config.yaml
moe_layers: [4, 5, 6, 7, 8, 9, 10, 11]
vocab_size: 2048
rope_base: 10000.0
parallel_block: false
init: "normal"
init_std_o: 0.0
init_std_up: 0.0246
schedule: "wsd"
doc_mask: true
steps: 7193
Below are experts of layer 7 (counted from 0) of a mixture-of-experts language model. Rows are named up (a neuron's input weights, with its number), down (a neuron's output weights, with its number) and show model dimensions 0-111. Each number is 200 + 20 x the weight over its row's rms, rounded and kept within 0 to 999.
Before each expert's rows: a language model's description of what the expert responds to; "comes before" lists some tokens at least twice as common just after its tokens as in all text. This comes from a sample of Wikipedia text that the model never trained on. Tokens count by the router's weight.

# expert 20
It responds to: Adjective and verb suffixes. Suffixes like ing, ed, ic, ical, ive, able, ular closing words, plus common words like of, new, known, such.
comes before: " ", "ly", " to", " the", " in", " by"
up1,209,168,224,203,204,163,175,197,176,227,221,215,250,220,212,217,205,231,195,197,202,190,214,179,211,202,188,185,196,183,205,179,194,222,192,190,209,207,217,220,213,171,219,163,185,204,197,216,174,187,201,187,206,198,190,231,220,217,186,207,225,229,188,187,203,196,224,251,186,175,187,190,189,169,192,185,195,167,212,203,213,175,199,176,207,174,181,241,199,234,196,198,225,212,185,174,220,215,174,200,188,183,192,231,203,202,185,185,214,154,192,214
down1,196,196,196,207,179,201,216,213,224,226,185,203,203,230,232,202,173,195,198,165,207,210,165,206,216,196,197,197,229,205,219,205,266,227,196,212,190,214,206,188,176,181,178,186,200,194,223,200,195,191,207,197,179,162,184,194,238,203,215,211,194,175,179,188,198,195,199,196,230,186,211,168,200,208,180,230,208,182,169,212,168,201,208,190,211,220,200,156,178,172,197,205,175,159,193,189,208,227,212,188,185,199,183,184,232,215,220,184,209,220,209,187

# expert 1
It responds to: Noun and verb suffixes. Word-final suffixes and common content nouns, such as -s, -ed, -ment, -ation, part, work, form, often followed by of.
comes before: "ed", " of", "s", "ing", " in", " to"
up1,213,198,241,211,184,202,212,198,180,183,181,174,177,199,172,201,195,210,205,213,214,216,198,194,207,211,238,236,207,216,186,233,178,178,182,197,188,218,223,174,243,182,197,193,203,212,218,202,171,179,228,217,225,215,210,150,203,222,174,178,156,203,204,189,216,166,220,196,215,156,204,173,168,193,185,199,218,199,202,201,196,186,145,192,179,170,220,181,196,226,216,238,206,182,223,213,213,203,214,192,189,224,206,173,216,215,227,212,197,188,198,211
down1,205,195,198,206,229,171,177,171,233,188,224,194,196,187,188,207,178,215,221,184,181,184,204,227,200,252,210,180,183,222,203,163,192,166,201,190,175,171,173,200,182,171,203,225,212,139,182,215,197,196,191,188,184,212,194,168,207,203,217,205,188,177,222,206,203,221,173,187,214,181,216,180,190,196,170,221,174,181,207,211,239,206,217,206,204,163,228,190,195,239,217,203,237,218,194,165,194,197,215,188,187,179,230,208,139,192,157,179,204,193,204,199

# expert 9
It responds to: Years and numbers. Digits in years and numeric values, especially after 19 or 18 as in 1960s, 1863, and numbers in table cells.
comes before: " |", ",", ".", ")", ";", "–"
up1,191,214,158,197,194,194,202,181,196,225,236,181,245,204,228,211,170,179,188,246,181,187,168,169,186,217,174,194,214,186,201,165,196,187,179,215,231,232,183,190,190,180,176,188,217,198,191,186,179,190,230,224,186,211,223,182,168,234,173,203,215,229,197,144,211,188,192,168,203,202,180,189,175,172,210,195,218,211,150,226,180,205,199,213,193,217,222,220,225,218,234,173,199,180,185,220,196,208,214,225,210,217,193,181,171,213,242,178,219,199,175,190
down1,183,198,202,188,183,216,169,191,204,217,217,173,211,200,257,229,203,200,187,225,160,229,224,164,218,180,208,199,178,159,220,239,220,194,180,195,209,227,181,196,235,186,192,190,192,224,207,206,214,204,194,191,169,201,220,196,179,206,201,235,203,207,200,220,183,179,196,180,225,218,169,185,185,196,217,186,196,236,188,198,196,183,222,209,181,152,211,226,220,184,223,207,237,232,201,176,203,219,188,195,194,210,158,219,224,201,247,213,204,188,191,202

# expert 10
It responds to: Plural and s endings. Plural and s-suffix endings like s, es, ers, ations, and plural words like years, States, women; also s in mid-word.
comes before: ",", ".", " of", " and", ":", " in"
up1,219,211,226,207,215,222,195,197,191,226,216,207,196,230,219,208,228,166,180,188,173,205,171,206,219,200,173,200,225,212,194,199,183,179,192,232,213,199,219,212,160,191,180,221,210,219,207,173,197,242,202,186,197,199,197,213,202,197,214,232,219,177,205,178,199,207,165,181,207,219,169,190,182,180,202,208,184,226,218,210,232,228,182,214,185,163,200,144,187,194,182,208,162,200,175,202,216,211,214,170,195,165,219,192,186,186,200,213,201,217,189,215
down1,217,181,194,253,186,198,191,179,216,191,212,236,202,222,245,205,212,179,206,186,212,159,216,193,175,223,193,149,188,203,186,225,210,196,176,200,227,220,174,222,205,184,218,219,202,198,208,200,184,224,197,199,193,184,170,210,211,164,204,198,202,174,200,175,188,224,212,188,149,201,213,204,218,219,187,205,171,204,199,224,211,241,221,202,237,200,199,189,159,210,219,183,191,187,239,212,197,187,210,197,218,200,197,173,252,203,231,174,229,191,170,198

# expert 7
It responds to: Line breaks, initial capitals. Line breaks in lists, infoboxes and after section headings, plus single capital letters starting words, such as C, T, G, D.
comes before: "|", "-", "\n", "==", "The", "==="
up1,193,221,187,151,229,206,209,225,202,185,203,200,180,207,155,227,193,184,178,169,230,218,199,202,217,235,201,196,226,224,219,204,186,226,179,197,202,186,211,216,177,241,205,212,217,186,211,202,203,200,178,207,172,203,212,194,189,229,221,212,216,178,199,185,194,206,227,199,221,195,195,171,204,222,225,236,197,198,167,227,170,191,195,165,208,199,215,171,192,214,199,194,153,168,172,200,136,202,224,185,219,175,187,212,209,216,206,233,180,203,219,220
down1,147,204,186,200,213,180,199,174,194,209,192,171,169,196,191,212,196,198,207,180,219,233,191,182,176,189,200,196,231,181,203,196,212,196,170,174,235,182,177,228,247,197,203,221,195,186,231,215,238,226,215,224,199,191,216,194,219,205,216,198,187,206,201,206,221,185,216,184,206,233,193,223,194,204,179,218,192,210,172,212,216,211,176,177,211,229,164,199,217,199,199,187,221,242,180,195,193,197,222,160,215,214,201,202,167,171,208,228,203,176,196,184

# expert 14
It responds to: Sentence ends and breaks. Periods, closing brackets and quotes, line breaks and heading == marks ending units, plus sentence-start words like However, it.
comes before: "\n", " The", " He", " In", " It", " This"
up1,233,213,180,184,199,187,192,237,216,222,220,223,223,212,198,199,156,187,194,217,211,202,207,185,187,188,219,184,213,216,190,189,204,208,178,185,208,174,216,202,174,179,179,175,200,193,199,199,234,218,241,180,180,206,231,192,185,169,168,198,223,183,214,239,216,187,194,165,234,226,219,150,193,176,212,178,148,180,194,215,167,183,214,190,190,190,194,214,205,190,224,194,170,204,179,214,242,208,195,192,183,195,216,189,201,199,234,204,213,212,216,182
down1,216,185,180,204,204,156,183,214,183,202,206,205,194,228,203,194,199,207,185,203,174,197,198,204,215,157,205,227,199,210,178,162,188,200,190,206,236,172,203,210,205,184,210,202,216,221,207,209,191,199,208,201,202,240,225,207,209,213,241,183,215,166,219,199,213,159,198,191,218,228,169,213,208,190,164,219,181,212,207,207,238,202,189,199,198,165,178,234,227,218,223,190,213,198,219,237,220,235,207,199,178,175,218,152,196,214,157,190,189,235,189,228

# expert 12
It responds to: Colons and im pieces. Colons after infobox field labels or in http:, plus pieces like im, am, ant, and nouns like song, club, player.
comes before: "s", " of", " \"", ":", "ing", " E"
up1,179,218,202,200,222,210,206,187,189,208,167,192,177,192,212,223,199,166,192,179,177,174,179,225,209,188,211,166,211,177,235,251,199,156,197,228,225,214,187,201,214,189,214,215,216,183,199,195,219,216,199,178,196,204,176,207,218,183,227,223,182,246,205,211,179,204,196,168,178,190,178,191,202,238,199,186,230,207,188,213,189,202,185,204,207,185,178,186,219,202,208,219,207,208,200,221,185,230,212,177,160,169,173,182,206,223,180,192,231,189,150,192
down1,163,194,217,210,219,181,233,236,202,218,168,210,197,201,167,176,202,199,219,216,201,166,201,220,210,184,233,204,186,199,223,241,191,205,200,208,210,163,167,188,188,180,192,191,150,202,189,202,213,210,189,183,232,209,184,196,203,202,194,211,227,213,194,188,189,213,210,210,193,197,169,191,204,183,208,215,207,199,221,185,217,227,204,201,225,188,214,187,168,196,200,186,193,214,172,198,199,204,212,195,185,245,214,177,222,154,206,172,198,203,175,183

# expert 13
It responds to: Table pipes, separators. Table cell separators |, commas, semicolons, closing parentheses, and joining and or dashes between list items and fields.
comes before: "\n", " ", " 0", " 1", " 2", " and"
up1,175,195,206,181,182,187,183,215,223,199,195,192,177,229,212,213,199,173,198,185,209,211,217,191,193,208,201,188,182,212,201,208,257,194,208,222,229,177,177,172,240,221,196,203,209,206,166,182,205,180,187,194,187,202,190,186,205,173,157,226,179,188,207,206,188,163,185,225,184,189,198,230,212,209,189,212,184,229,201,208,215,220,222,185,225,216,202,181,199,180,180,195,208,249,202,209,191,220,155,142,231,181,211,226,192,217,238,165,204,194,204,189
down1,212,180,193,203,187,157,188,159,181,199,212,194,204,191,225,212,191,224,180,178,196,184,223,203,168,203,231,158,181,213,223,205,149,201,160,207,197,204,197,220,209,221,205,221,236,220,190,198,210,174,229,216,194,217,198,184,226,204,206,223,183,223,198,187,222,221,185,202,224,189,162,191,235,211,206,222,195,215,219,181,214,178,177,191,194,195,178,203,184,198,208,179,197,192,178,192,213,205,218,193,193,246,198,159,184,177,235,204,176,205,205,202

# expert 23
It responds to: Table numbers, rare fragments. Numbers in tables and number lists, table rule lines like ---|---|, and rare mid-word fragments like mar in supramarginal, tro in patron.
comes before: " |", ".", "th", "S", "%", "00"
up1,191,199,221,181,231,216,165,187,217,184,226,169,197,183,182,189,186,195,218,207,203,172,205,208,230,195,196,236,178,190,193,170,176,195,208,215,178,205,209,203,218,199,217,185,216,195,207,194,186,200,176,174,192,235,167,250,205,182,232,225,179,213,198,197,214,260,179,193,214,213,167,170,172,241,231,190,212,176,213,211,216,201,179,206,213,189,208,184,192,225,203,213,173,214,219,230,224,228,212,160,183,218,234,200,168,201,200,187,199,225,195,189
down1,186,173,189,197,181,203,191,196,198,231,197,168,196,185,185,248,204,202,182,215,195,190,217,235,202,189,198,172,166,213,220,205,202,200,182,185,222,190,212,214,151,210,216,197,187,206,163,188,191,214,201,202,213,177,210,140,186,200,148,190,178,223,187,208,177,221,215,185,174,217,206,165,199,183,233,198,182,209,224,196,184,224,194,214,215,200,185,202,184,197,205,193,167,215,219,185,161,169,206,211,156,177,205,176,160,170,194,201,194,208,255,182